From a checkpoint of a small mixture-of-experts model trained on Wikipedia: 17.8M parameters, 357M tokens.
Below are experts of layer 4 (counted from 0) of a mixture-of-experts language model. Rows are named router (the router's row for the expert), gate (a neuron's input weights, with its number), up (a neuron's input weights, with its number) and show model dimensions 0-95. Each number is 128 + 32 x the weight over its row's rms, rounded and kept within 0 to 255. Numbers have three digits each.
Before each expert's rows: "mostly gets" lists some tokens that are sent to it at least half of the time. This comes from a sample of Wikipedia text that the model never trained on.

# expert 75
mostly gets: " would", " before", " to", " through", " may", " after"
router:141190144132089137065102096131138161149101124114141138118107091127058079141116098142169128136103096159153086121145173148133134172130222111194132139149137144163102148080119132166135167138184207075173140154083139126106111146141072129144112130055138087091166092141131087148112170116121084131
gate2:125121146160186164150115122154171131186045177087066164129139153082159113164116053153139118116109149142148152162139129121149142127088122123091099173101154072111104135124063162098183142124035136080139154123136137119105117085075144124109118141137151164130186099117134102169166089081138134149
up2:192140160131087149083161056106044148185138078135152188096137158180122107150113119107195094154120115117152077086137172157127122160105146180121107145115094126142072141117140123110112185079125118139170123162167066175148161136153112142183139149103146147087123096074138129166134136111102109126
gate3:110090163167088131111166129136146104167092141092123098115118146139123160118041128134193116167099144166185125116156114112157158065130127159114121123155158145115107111106093118086108130109159087086129116075175137085107203108154136135164163212113164155113046122138144169193098154130150130171
up3:121131091152147078116126143078111113158102098139148148150176120104113120118113109114149145117153126163117158194152122153174133205102122121085189137125167155104066108098167206140057131124113113145108158115128160184170083166138107112078072109145136087080172119174117074103125132194100144088

# expert 37
mostly gets: " between", " across", " among", " over", " throughout", " around"
router:115155159146168060103121167118165149112146083162095102094141088122072143148173169119148134165083118131116132129161115066162141119169110156113088182089117153173138176082112180160147139145165169054123155137149121105174087118169091151131149118084097178117162097162134205108110163083153136142
gate4:202136139191135136151096112107165140161144142107112186140116125150145137115124125092139143094100145149120111109090062101097144164125089110138088105136059172118076136121185117123074154152079139144134161119158119149143142187140119155073075083167097178146121159133085077214114078145157101090
up4:125155138124131181132128040174099146118112158139154119085099154183115167032094116155118082118158158137178104142139119168112054122078084128114102158174148103171143122140104141112132128112122102137189107089127115136090115113112137089156052153127155104167122118108129035136113087136093103160
gate5:112112122076180112169170140114152162185174126098142138154133112096103153090090110115112159131101064116123113092146158120115158105157180107159169150107113124149130116158056138126151078101151161155125146107104117147036161140052095146135093213128121088089104148152160062116114163173104148117
up5:194164132091166122157209122081161136194144120131182138150090099135109133072105121119138130118065079128170138126125128183131127155134149136181131151109109100133097119175126073114174092143169139110074143114127092147058196142087126146154151197109121137083128165116140104116128154189095156154

# expert 54
mostly gets: " would", " will", " could", " may", " did", " can"
router:192117138090083176109135050121082123181124136136160143091108164145137149148096141142146139162172088096124089132172169180132090182110201123120077157127192139156118147113126128177113135167161152121125133147084120154147130160159069086130091104125101075082144125085147099167192140150084122153
gate3:113208134146183133122102127110166147156083152098113146145173135065104146080158158095088183144100153170136213147109106106110143104085140130161086178120165068127106144116116167151129144125125150062106194089101065119086147116120108144143154122131122108180157111133111164076178173116128146151
up3:153175188141163175147110143087158159151132176153056161123130114074145116058118129101118169132144054105121154145140153130097128160093152171147102173095145055150107154107114125149136174119171156058088192157089087149081165089119113112112134140093108101145143143126134153110133195099091129141
gate4:109155119169096037079135107118125147168143181066151105120155117169096090080130140123160081166132108134130168130123141137116135127105153147133141096135121137129063113105169176110088062101132114108160125147120125131140164065137113143151121083050163138090069129083148170127057185158146075116
up4:129118056157103107130101152128120155122146137134144135131104141164149190120115182190115095200150141118133135133162130118105117102133134110059115073165120209142125141138145159156120145055118143150116150113102070144138187185133158171127139112121201129150139077113101111204211096145116104130

# expert 69
mostly gets: "|---|---|---|---|---|---|", "|---|---|---|---|", "|---|---|---|", "|---|---|---|---|---|", " JPL", " ±%"
router:184118098079101129095192093122121094073147056140155113167095128105153102127094149108131086094168084153072128113120127142159098111135137142132146160081110098154106092140055075138145152128151100137080091160127222133140105137127113194141063124128155161129146111092104113119096151194095129163
gate0:101133071115146170141068076184084157116154118129109064183126130162155140139108146154153065155101101128142172145138100108093116155122110083134170112149085165124156121122127151119185141156040082159154130041113120120121096144118070134103148169089154125113150115116099117095096049093103132120
up0:130069115087173154121078119121167140137121096093139095203128102102117089164113136125141140121155123132098151170110076100161088147095078053128123147133054105137126112091114138093186178116120077149155117072068149075129143098089137135142170122105152143106171095141161189082115074132129103168
gate1:094106073176143097090157095144159126109159145123127131132124114110115135116101122181090124107179163080116093110101141027093174072079090149122153084118158107178113140106118095101127176138119162055175200154113144083130131126110132117106128114096166161146075123102097141071108153083152083110
up1:135116112112181138080153089140179124111159114065122124163136148130168140105125129157077109131113092101137106085110181047048131107124112134125127107121122126101135125157115113143139189138092149079225117146124139079146072111120181158104129115099096195179095110082125156109081143195110133147

# expert 67
mostly gets: " Albert", " Warren", " Columb", " Joh", " Kore", " Victor"
router:091170136167144170180167130148125152137181155108124133145137114081123132166121119150170154164091124118128142131018163138149158124070174163088105190146146128117128099124110155070151136091140104191101164131138121187068103174117144123077158140172177077110156129102076159147102092158123128126
gate0:073101106147115152136120171138122076126146177034058143126162148123139102180106127126175138185153137089166046152111137155120124113127129104135107110207135141142143157133049135120148069132166144132131133112165183140136085132144185057116123151089115154072142129124173106120108153142093122111
up0:142137125094187097126161096093122136167097070107146088134114163110126155115087188141126157065078120191123174119168086079125126134105164103127154118097158124086127083128165093113113180110098122123128210143164118075174141142110075192152129098111163151172119070160077155166091114114135132133
gate1:093156095117208090157115122098124141110127058152098130118127122134168087123080096088149110122120189134082118089100130087094144160108160137113042152212114134135160146187157148187102123132124153079140146136104148116185104132095070147114106152073154107118115132153117175072138132132099117183
up1:119126118110059110128098158152177103167102255134133087105144123072079156129126120119156121197128112198173117160141081119139126157166128085126117083054137119079144121102122116153141130175107115133147117098158155114159142082115115109170140105131116124154131138103156116134122137109139114120

# expert 45
mostly gets: " San", " Santa", " Esp", " Port", " Los", " Educ"
router:055171151176089137221147123123131168136183150076115129088165119152120149163149123157149134139115155126127133132095159123142166138136080130127107107117170170165155144153140145041201107057147110160073122127130163077120139152140100155146155127155134076118133158123124111098142079183190093111
gate6:120130081224156155161141124121172148164084151120155145088163103093155148142161141100125088128173138135106148151100131175149156018088124042131068125131101153105162138138141114083120147157095111110087097169076122120082119116083112115123129113162165126188125131058148140105142099136141114143
up6:145101148152095136116097106121074158124174026131119163131084143140149122141112114112134108128173127082129095129167118072128082081148180166127212128133144085131090109094208155144071167140130188105162148073153179079136103095183108117109106129118135141129153146132158104115099105155153090094
gate7:092155125089119155157146113119094136158130132089100124116127206140108147102203161102110117169106125133095117151061087132122151093176076126081077155224174129102153181142095136157126100112146160127175193088184080138116069185139119096111142152115183162136138114149143150109121106119121118127
up7:145137124105114129142122103204093125099108153139115128172211188130124128049148115169099132188121164165106124156122080178147127162165122119130087144183153145150162171081123095153129087085163127132151109125200075166094136151165166146086133124111146162095127146150134121119063120143052107150

# expert 65
mostly gets: "ü", " Gö", " Wil", " Kam", " Pet", " Bos"
router:080129102162122184161159065143115202139137152146095162110107157172141140117130153164171154180115145166151121058079145074154158080064160160067151146107106162154159095149101152097095092094120152150087141132100096105089144166092133124136085109154197137152170146114163139160105160163129150126
gate0:132027138102142117110116128144127152094070136187123120072155121122104159098168145076107110099197091166104109105146135110115082136136111151117149131140112157119131085073109112131119119112144132076127160157170122096147094163144077192108110091089069103156121073162142135073190049108133147121
up0:090072129084087163208165084164098107102120117173121184091124113186142138105085185119145133142116176150145154103133175175157152126086128160082177147107092107175113118103114149162168156081126154161090110136166120125079133158158112162139100100171175121117188132103149132089144085162155138082
gate1:132123066145178149062160150077100169123141155138152145060108150174196118122126105153097152111098134091148121096110175140102092151167098140104143102150132170136180139168030150128209090107192156125097102177106141096137108135178151099113168141111135131125153102146190134141139128130130164131
up1:109114143099143126088156179135124130120139112094056160130119088174129143133113200138121087137203137085140113116112158108132139022089146183116158151159150160150145109174123100107106110076148117145123123134174090107108112108147071087193126159169116192168121079112121149186118090117160097117

# expert 57
mostly gets: " been", " are", " be", " three", " being", " two"
router:164139138132079125092109103075124135076126098138102110128107150156110109176155147084188138174080130118095134094172101079107094139176039152115139173156081144108131115148161175178134191106137139140141105109113105167150083139168177171089140077103100073150159084112134131143109147074122170169
gate4:129133226161115179137126079080136163164132143092139105122100093170116127128157139095137100141114085164203088119094100149144164130122150190151163111159168156165091100166154095084102105116127094173110186107159139052099132122138138113120152078147042109119176116130144137112101128128173146156
up4:103118080143132109089093116128131075105097125149149140122119089130162153127142085168162134174173146125079121156092112160165067084130114123083194124082173085085112188106152131113125154210139123146125115133084120104194092142139152131175142153120206082100108055149145156148115080124162139156
gate5:089081190101092175087113106108121137126178069155126120103168105106129195107170136095080098178184149102150145136140122130173072109139119093106135163132123086127102107137101166097179109119158125135050119105095141146150162170037123121110137090138126140136169148086175071118100179136135145150
up5:126108089183136121165070194124162133148085146076128117139091163068161129110132107096139141104132167104120158116110186028157153137115109085154098146179141189189148117113152112116126104081147115166099139153137127179103162199129084157101127124126130093108117123118106144172167080128193143106

# expert 71
mostly gets: " Genus:", "==C", "===S", "===C", "==M", " Binomial"
router:088077112155140048177164089104126098172138129177102158098109101159151068115119158097090137117130193184099119097173115115153106171139150143118102075129092086175140144106106117148160141136160122099075103152083127066161168153117064089143141092158155132138132126075146146201119132120171146119
gate0:159100094130181072119178116119137133096165111137158118112145196151106098110144098137041091154107115130102072165141113079111125113101095158132145144115092136112113070132172078076184113145115115111145107080135079132024147180109158119158092144159123199096109124099129139166156110103108134121
up0:142055122124124146073175128139126135167141096142103114091169199168085147130094109106103095146122158166107114145144149072104031123100143103140154103149091099118177112087157122103191144158124097138152125105126103089143140141157084088158086147164138159071192144117147161165114055099142117165
gate1:195170111145148097172179150162106125163113084121103095120138059099114133082080082103224107114105137120155109138154135092134159063148135150149122136128124116045128154135113148090115123194128135132136104110113180114150085158136147187092141198112116074081134123111143167163101117118137098084
up1:162098150221159153136179076112115128068130122127076143125143137176067095072113157161116146145162142139139097182122078133162182122107171113113140181136090111143130130136181098092114113110107130076108100111040110097079122138108109125125105122123104084118101173111185118152178118085147162156

# expert 5
mostly gets: " sh", " b", " sp", " fl", " tr", " ra"
router:161138165090147143113138162136135117087137189158084117112110138106141207094120201170191141093102144193129131125062118101130109169082126121121134154115097075122130132152159128104116112157159184109150103108108148185154164139210137067122100095122188096096118134092159144074144140110157129078
gate5:159105166135138100135121108072096110092131171107122104119146151111194181169109145186121136124132150156186089163124187089080150107147168086099141062092165077135052146135104103105078097076111110078131136178126160117141113152102154164148120142073113123126152153182125134125179179133092082129
up5:161077125139119162187131092124077111144116092132156160103117156117150163218146102179129123100114148108202116148127133094082077149109159122103076136171097126067061138115135130116163090129111166125086090124156137115171099090111150133115195192061109109111129159159123152098158081131112129170
gate6:169170095169086172067098126073128128098105105082138073194084093127122190053147139172154151183130111181107106106095109153110157145118132101068165146151146113151110125150127150096134108100105095047086146115148149112136145200130092128110094136153115118130107120069119093146123163123124179114
up6:165150089169118172113107144131148103085163099038143060165098140132127172081123150179182187189150108147131127076134151116060128140158118144112181164166129094172132117185137124127110106080134092103128139085082124134136164160124171148141126112157099122105153094134135082128110205120081136105

# expert 64
mostly gets: " from", " during", " Born:", " between", " within", " on"
router:131098158109131132191117087108089131173071095173121054077143109112085122126156142179138131130075100126140100137163167155121201146142194130161115162095149102208102179158119095146165143089147127146150172133110131108095078100129115172133135154080102085144105097097148145103109164093177085129
gate2:089155148147192078157170109117047119133170142125122163122161107111098118150127140092162197156157101146084087149105122122101175160145108173114098135168160124118041103141171139095132171156170148158116174168148161186108104149162083129097137162109143081107131118140135097156076085102131179162
up2:184121133080185151175179128137122144095133064112117136138128138127137067178127166105103120156115158089112071156170140123074146173168118078119155100117146165159107104183165148112153170170159141148142049131168051098132140106081144119123148133127116125183145146152106133058136167090143132077
gate3:111142113128129067202110125120097168106162210149070147134069178182122141075163108107112096125136125083138112130091142113135074135147168093159180147102113127112141101118124177163135110133117149092128093147126109129142082130140105172137167144164147205084089056114068133135145182154153087116
up3:100143129197127085138106126165101143174175151132119132110105114126128217088076124151190127146146155137191114070099127072148106077095119102093094153175139100124149127124135092191107069094160112106093152102101141152134169139148089102144114139143129120170103148154078135197144064145120174092

# expert 25
mostly gets: " (born", " (A", " (E", " (B", " (aged", " (N"
router:187160155132130123091150133138114097134094127121185107130068154139080067177156157115072086124102140164178163108116086124126106188153178152122133137139138154175104142134119148139138185190136120184149134121123080161071095158153172164128117095139064130077094079123143094090157170153155073114
gate11:199147160130134115137124115151144113138176109131155123112092112208133117122120117091126136106100046054102168200171173178079112141139113132133104147127103091141167151143168131223131122119143170142137135150063149142120112136178116139146167102102128117083169120146118104101078126089078172174
up11:163079138119181140149113165175074203105099118106133146126146120162173158105121116141145145128114123119038129106147154169190120100129154095149117111153100085161182092076102152140052089115116116110139140080134137061133122108141087163170107132117163146135160189144137115097064122101079174101
gate12:155065170126125151174097086144119108147080141136151120144117122176153110084083072097161143155186090093121127096199104148152121136179134119122087137072135099130112189087134101152089133124109071064138109105111134135119104122117091083081077171128131150127074141206060082133160132130118132121
up12:154179093152167081135214152165121169122165135097150151050112110140128143149108178136104144099120098141110110100063180138083173165080084100140152135160171143130173098160116132131080122116174103143131124177132135103151148131155188172120148147084118182123179120062167149089103155108104118140

# expert 70
mostly gets: "==S", "Personal", "==C", "Scientific", " Kingdom:", "===C"
router:187150135121098117134127154141107088112132125119082112083123124139161107137114144151097146122139198132093108082173139159132117163087121137170099136123103143093107153128082106140158111205086141138035055131168169074144191129154157109170165142152102131177136159080182168103073123156143110177
gate0:113120120106145126202173103164148188107156167146101157150145075140173068117055103110108107157119153147115104125146143101140104129100148195185146129093151141140093156140166151075134113155088134079110166165054099093090150074133176060100122130179126091108114102159131086167132133127152108098
up0:110154114158178107153185105148091177122117109133091131144117113139127098103079136156117087133120133174169101106167124096090071086098157127172165078094138130090124134178148108124134091178104102090118135151155125112065164066092186072116088100099119152075116198127156172128085124118172076165
gate1:137126166110101099133111117118149140105106218156151140197152194089160141158158167156110115128091183110115098162125129140107110144084132130151149171201066184132139154149114146113109135145096144054079145126162156090107171096139109104141205134145068099130070112071117147099092109113133132129
up1:173131124157172172128106100111185134103148185100130106096178107143175119115204084136083141116131089112128172121128167108109122043102121147140126153150139098159117182098166146145148173122133109135169148200108108140098138057084164137179147181138110061187149107164143140097142096163117111124

# expert 28
mostly gets: " Candidate", " (incumbent)", " Jr.", " Conservative", " Rovers", " Rangers"
router:089109131097144124108083117159107127160199065165163195155125186135174145076133132112082133103141170090102139131128168136118179065098119106068191148135109195141138098167070107095124132143113117162070080148158085132108158152102124075141134124140136110114171110153075133171147116136090101120
gate11:104177208136101069121177125143176119129115148124167139146116111150120112072107176125157101100145111093059129092089111141141121119159149061126092134131157136128133185100100122129131106154154126123136108040111138109120088146070168143134141105166081058138060187172102124143079147116152108081
up11:109049123131108129109077121146183152143106116112104125145214121189129187131095152124115154150124149103101099109163097094126135192169113109109086056093132116084120162106157101154152028133205183080125119106135090104106165121122115083112128139155105160086115154121149144115119151114122127091
gate12:111119097088118148148143118147134136124131104085108104183141127091158096105086103168105172158124094136144167113137140113125115040118082091184128140190152180127149100120108195114116113081041109167143123090100117104127104115071084093077113196099113142128085116179083095131119120196142136122
up12:115082151110085159129233146152081137197085117160106149173164099181152159108055112175118101164165160107130146122152117143141115170134123094098116165190125138161163145108146154155119127119116130117132123123154111115171113084036144117120095135084175163124109142114123100195111089168128116163

# expert 61
mostly gets: " won", " awarded", " received", " earned", " scored", " Despite"
router:131072150114143084112123114143115107168098103132109078190120125167104141147085126133145125104194178081172131075169129153133085122164163163093123087101079139140157169121100119192164164141183098108111086162141151113130121082146121117172158194067107161131164110098175154130119136063093169165
gate4:119115134204138110060145119153175173130146164093104136121190051122093141132148149087139143078152161110141103176111127091092132103086144149113088099222088161091120125127123114104142097131132132121151152105100070080147115073127173174112123054113113113160100129144087122182084133152124124167
up4:140093149168139090113137129137194150174115133147096108155176088158067104170155178086122128082154151094105094169135138114118157110118162164143105083197103158135075141118127149135140143138144170101118158123112119095182087107104183180135136049088127063103070126138095112178125092110107142183
gate5:137122130102137116116169162111152126162148137102138138136148135100117133149143104133107156095164165152156065116089075139127113108113166103140090096214127150062169067127149146116145085067096121072205168089104100086131115122126111130140111173171073126178074118176121088135129082171203121124
up5:148096124118132133084160109140200091177174091172052160161133134134135162144098159175097123104162140086093110114133157129124089063116158135129104088220085107093175051137147169099148116107080088112130089126138084106123106092095151149158110135127142140171080115139140123135142159148179148173

# expert 23
mostly gets: " member", " footballer", " president", " coach", "ologist", " author"
router:147123076084168129154110106173097100175149107189154093074125146103124147147088092128155104095128195142167155159110121149088139131155089125190126134130125098125192104152179078106140066173134144169076103061123127173166138143172163113145136165136193083159074115136115129141132115093092113161
gate12:097159112152145146096126113155104135101147155164204024103162111094138087115108091113128117100132105152096156121073147065100126143124139118159116141154145117141192071072127138116195127133091113140077133093119158137169134108097121140134100160105193041098151125077092151178104169140148119116
up12:154125164069108160105196081120127135160102125105131173130117097137115137143125114089159148120121145115108067054171138142170158159136171158135139136120098134174079095101131146125152207166133096122157132163082101134084141098169182099145153058139136154090171110136072102095131195193095120109
gate13:109076078116149128125165230066117145136085133079139135116142195135057194089127140154083148098110133146092138115140190137158081104117120147137137119199151159099140135103153152110106107088152125122106193128146115130138176072081155128142114107156147173130106115099151089154162163114115086088
up13:192158154088151110108141121183083129101179159126146122129113107144109168096068130160108122204121082149161123172177094124156122183136117102137107121134143143087136098121118110137100096082086181130165115149085146087096116175094147144097134124086094053172219146102128121127168071117128160100

# expert 13
mostly gets: "–3", "–18", "–4", " 2–0", " 1–0", " 1–1"
router:156142128132105107098127093134108173101098134215093169139103166087151131138165158121132082149103174086134152092082157149171113094178157176117140126111056128131090093166068136142142170186098087132118101138148061195143152136154101172149088105122147173162134132144147121097180153137072129157
gate5:141148160154148119142131116106167129129088178145142138165167054090086198094135084144165181190091134169150120096121084070117135129141121168118121174129110108079158125154154095170150089114126122082149130131094120124084197162126133173067115134071102116115065195179135168126118137155132117120
up5:134071149096128138116127128145112165098169145131161221131120176185156091112069170164082115078153120093096116141188179179191138087112158119125091078130113098181108133086103101143083131115140112148116129125083155122182151096161119091135150166164158130123184133080120096096097115105083115135
gate6:097160126102111121126145159118092102094159181103122113200122124161107097185143141099110068048151114156123123145126108120032121169155144118117153155128151163121109110129149170085152175171112111127142149160110130091126109115129155093163108159116093127031044138065107118135116148146152178164
up6:105144138125107082111139099120124106107194168150106130173172148161122127081181126109096061102138131083128160157164118121072151169159079105149076085163135144089129139109214181107093128141130156141073167145080113131142092148139053090119075194101120110099177146124102129132120130103084108145

# expert 18
mostly gets: " \"", " un", " sub", "(", " (", " inter"
router:132129174115072135095151156100128147101103130149155095093062107097149151109150162094123078145077183181183146127144104064154096110110085082142111083129071129156099137148151076097058128095152147138122082114128106098117126137150116094097089151187138157119089114077135061081095108092176135141
gate3:131188187152118071136119132137131145125125211072143155122160050117070097086149111110164116166131088083105131124142111134117138049115094153189143195138105120131145092088149110134104085122040125149171133145095156127096118132138153063145146128128130134130099132145135119116189089129088127179
up3:142097121087141120130131096035145134137161118109098074212152168099164118192129105152094138124128157154180142178115157129096116116157137114111129086105133144115114099128079203124142155095120138107049125160181129168167153115094126161141165105116117148122199141094095139156116179178083092155
gate4:080112117167144101182114108120099125128111131101124149172145115140077144115170182158082129114142124114081124166121115099067123124090121177146154112139164087117184110148144095129136092097133105062142149071156100122153126082108167186162146038136123145107099126216152165130121089091152057167
up4:149123124108070135096168136152136184135110121135169130154115077116090167069082144114150170203141126189098108081128146124177155098187130134080141148110165101087112096101092128133136143173165072159183141137108070120080097171110136073102123165108149088170121107077098129149156154100103174106

# expert 11
mostly gets: " Order:", " Spouse:", " Jean", " Abd", " Chris", " Matt"
router:104151104144115101140100115160114199174152144159115176093100090122148100128078109109185119096113181154144149074140153106162145103064163169089108136161157120160181153162096147122120151114098122166131142114096180174145150117083124100124117077178213110134139180162062163130119099165171099148
gate12:062075142164100126127084185144071186101156129084119139141158140093082157112143114099090131121177134058129117153109069124176099157149141115121117127167123136138114129230111141141166186103094189100129148119128137099094094077156139081105137143089096168148099135081107172148148139127164142160
up12:109063140137080115068096193140041170150121121109142106086129129107149156137115061115124097070165154096119126178134079119168102199129158136130162169123097118128106146186146123156165190114140166136109155129093146142067091099172107129083146110157105121174120150100091133162110151158166094113
gate13:095140156177140118126113106123134119174163137122091136102124082126118134094125156154162129119192135147134103127102102142129131136098158142080099165118083121129179104185074160184080158163162151094126136186128105097103210052103095124141126130061101127122047081069144150102160155111146184147
up13:110162135095079135092135136053135155140115118146051125106126137137148132099196109159175100176095176131141141100132130107130073122129089129182110113074158121107104152087187091094147133127123154104155133063165119086202098086148130175112134117166101089120145201151132167105135119139156191160

# expert 24
mostly gets: " is", " are", " been", " was", " became", " being"
router:194141165170127176106140058080141101105146123081133159109102141181082101159082145115136088143107108133141144131144108093107140165208084130086084151172100124092136093118161091151145180126151125160132082082103124191091067187143148149152124122106125081137134076098099095144105135084111158160
gate4:107077144120140041151132132099148120084083167124132162184125108122140110163152116153103148117190099090151100124115045178158131141108119100138108097165156132062074187110093113124186049128107156091130102119118103156134115124064140144066139122140124089154200154134123120125146158173122138147
up4:127146123147118096113101124108169158146202146127124167138150147115130058178129129138169138091153149136154185184120066145153177112137113156139097123174097119153116134190153114073162146158087127139121120161149181111095147080154120168110077138104114128124112193072072151203067123127154182154
gate5:066126145099130129127161129168139136110124092150148140090146136127184163153114165112144148086091121047140154161051132164126108091100063145104144076155084118135093131180142089115127103097125045197105131152176153111101143115124135106094164174124145170108125156140084158115192066170123110117
up5:126111105094148097191116143122099086203121140109130081155129083085140170143144076142099180134164140192124113075154134098163163134144167148107169168051153151157147153115116192111135091176085168074084164125108141141195108120133078122122139140155137096152114137084143146089083168138156102130

# expert 78
mostly gets: " \"", " \"The", " \"S", " \"A", " \"B", " \"T"
router:122186142096115091096107109101129135093121203115082129178138140156164106099144147150155095088146139160099161067127182122143117113089090082107152078127167214128101153111100125106149091092131102172095125076116105111095140154067114100078115185157148048151123166153126110097091156159136105110
gate0:154153138105093156121176101091131131189092111104144107084137162088111206115110135128149162135130108136141130134106143096101113148069136127089117217179061115032116136143137072146113202145135144093188115164129099125193132155175128123145135141157164128079133090090130140108137128085133119165
up0:073094110123129135136133132091125147088142151126116171165152092136190085162177129132142115140149126101136111134152131138140142149145163120138173091130189182177146124118141189077114079054093126169090151136153186145024123078088183149127107107118128127162138166186128121111177106185123101105
gate1:112140132171095124098163078183195143112101078117113133138121160150181118097076105153150151133141121166133134168116157110102167094099125174147133171159146163153197141169136108100099067084168107153127135101144131138123082091095193095078126085115200115110151112207153141114142158162084133089
up1:095124137137111111108071088158168141065136196154077124100152124133122124067104076181146107133144136168084126103091119126102132097103099179109154134152146195130116135153107023093070136067141108135165170147127108097141153090074124122130138160108165104164160109195162121099132126136100093150

# expert 41
mostly gets: " a", " \"a", " an", " (the", " \"the", " its"
router:161097141132147137130086157077171078074063143134138151117122132164158125130136075135094178119123159116114149094161095048151066144146158091164132085112146100121129164094171087141143179084169147055134104125137147094168183096145159133149124151159121143135082089103162137205138136111088171159
gate4:147095133136171142140132134163125165183129061140131117170086110157144093110161143100190125168090196118126134157126132161127069076057070113153139136161114161186116110167149155138107144174123095091075078136146172112164085146131155101103113185153131166063136167157103099120157115112183108113
up4:151125161119133156077050128124112121100085113113128109141131159135129118144194130173112112186122119074142171095134093166128130087097077145151154151142127108125132116218143097145149127128121068095055145143035175097126119138186181137163127173165129110117156122153141068135128128131189117168
gate5:063119137104125043090142126114120147089132078188136120156159146110128186106078154162126186154167140105106116111138125141188102148143069108120155132132177128117070126110109132104146121101167158145138165068079155125142177104085049159143121153060138139088190098136165148104102135127103137165
up5:090127184159187124121125173137164126177160121107126128122180077138100158175178135145150127174114108178094125135125110120127122109121101132166149135119119101114107137150088141102109105187144064087033122149200143087167141137110121124109108136188105159072169099182130192119121144198161099120

# expert 38
mostly gets: " plan", " business", " contract", " farm", " student", " room"
router:122146073097124091135126177141148123185112117124112128128134096109178169110165113150142155174108150101131153137127091115081086086120077147157184133133093113103176082169154085075137073139154148098076100170084091105194107091184158057143154120105125135076126134107107165123154134161068098083
gate2:159140114134135116112115123225154110105155186092088112106120111135151092136161143188070088095134123098105086107119093050150166121118107160144165156141124086205136124083125114088163206132135113127099163159076136190100135074116140111144134120145175169125140130077153160118139174170134153106
up2:118107090127086133069078146133100141149075143102156094180135178108139120073088184100104128145050113058124165109185133140093206140146155126108158118091111161125081130107154118133105157107103173111120100141109121162137146100104179106125146079161146061151181166159075121176136155116119141105
gate3:115109141106173124116111168127179107169080141181150123139130101131102127104122130150184152101165091135134145064111095145109131151087146102137106155069094171123159169135152063143168046137180115132159117120150097088124180191174177129096121132217109119139140129154109120129128192160089109073
up3:086125142132101090124148091105071148098126116065104129117156178082153140153146138054101120166113106056113121160092138106127123188139147057080118155125160145130121120118118188083136154140102143144115082114132125153116031110110151117161175140077092108095114169149127063132148103105164080177

# expert 44
mostly gets: "|---|---|---|", "|---|---|---|---|", "|---|---|---|---|---|---|", "|---|---|---|---|---|", "|---|---|", "|---|---|---|---|---|---|---|"
router:202114066078105182148116128158105119064148130123124084178118129121171145108114153111157102131150059144125140127140115183148088196193179094152100201109150095126180119136083104168168117113145112184116109100130182158124107158192144147145094115132103149114155105107151115105142106164077137130
gate3:125110099157092148114111106065114116063100123107129143058187105086136183119108108151058122170114079166093102189087138136108120150130091139091167115158144183159125133127165112104160126064104156122119143185107055145146173178128194120103142147119149121149129103120133085199138170119132137138
up3:129112154189091136094140163149120143168118140113098077132065162106145149068096172102105137106109109106072136060097179111051162119167113116171120124076171097082166094170135130102109185141148121133199145126112182100128110133134113141112171138106101185119094183089150118114102108095143078131
gate4:117094068149133153150056127090116152130112143121089056132115144129092138181081104134114145200163079157112099132105156145135105124122112162121110094111156098070127168097149123086125154063052150140140133167095101128107108174072161124083125100108158100132124112089062141146190075103133134175
up4:122144178156194105136136084150114130156107148154156173117107109161126166133109144128083156098147171087132098095142072130167164152131151082104128139105188068174141154112156135140075192172164169134059151117127135109144137144194084104111123116193129107064109073144159094117135140165153184152

# expert 66
mostly gets: " @", " Recorded:", " Label:", " \"The", " Headquarters:", " Education:"
router:105107112098137100189111099117155078117113168143099132153146152145108116109163121144132103097086078098102104083146166132164107208145171125179164096080156203199149163081143132111153136110189079140083150086151107141148168144064122168129114201122123116122083129148136112064115129134131138093
gate0:117095092141152173104118106146152126115093096083120107165148199128160130132061165139121152152128152109140134166103157070124171134058100118143172185076111132145135140094132188073137123098111111136121108177143115076134086060103064095062192116109169123141128141147157064110112147088112141121
up0:096108141167143079124111140145157136092114158117135118153157125097057143111100181161065122140129149136114149136169086166136079155108139131144141134170118091111156105178183128115091210162172140112150098142154086148119155145181113139200100184107151179066117165083129172146182167158162166133
gate1:084112080170061148148111147084107129148103099082148111173085053143103175108084138129204161122131130162176134153109117094171124099151131155162121146171129111116164122169122141127128127078098111115133157093148103109183158079150173084097198138138137153085085117107119124185071098144184140124
up1:078159133133143169082124157087132127175120165112117108084167179083164132180151145151164160119105180185094141145104165089094121087094118081088075148173147073084126090117109073089178072129107091140130148085101157098109122103169119135181117131146155128133113100149102177108094070132154081119

# expert 47
mostly gets: " un", " p", " re", " ex", " inter", " res"
router:115100163104068159127159152174102144119104112126101162152134158205137102081089120075137082098047175171135111160128076091171116126120113074164139139176136117151127147191160111132132172115086156175134084139173104087177186161147101135090117147116155129129152096102146089127128139072181123122
gate3:109156112136255126137169113118154155133104204105146114105143103109146137087102171129092140136132108153134099092123091097144122110152173126169152073136173128116074097182118173116154084161086091059120154079076097113103200147182120098148114122118112175113125151120128156135141154110133133157
up3:107149075080098114185107103146090147178143150107135079062116060100098099161139204090155095082084082088147133115084095145124175132130065096093133166102143117152160134137145147094103151116177106154147119092145156110139062137148138139106176086136117103130190073144106090111096123112124085126
gate4:094133135108178113105088109100173135135118092101120156218103178153151063094180190134183083094108113132124115129141094142142087146121148068149090077124150113105174133099087151161107100129167166107169117086123080157138114134092112134173144150111092135140117144206112136190110131150161193133
up4:074110130126196107110116130157173136137114094091090109130110174151162074126155133109147082077063128155136152169160109158135096140100134097185107134076168134109108113080114165109189141099156173127121150126109119186153148164149091147158170191138166182111125133166148113138070177119194179137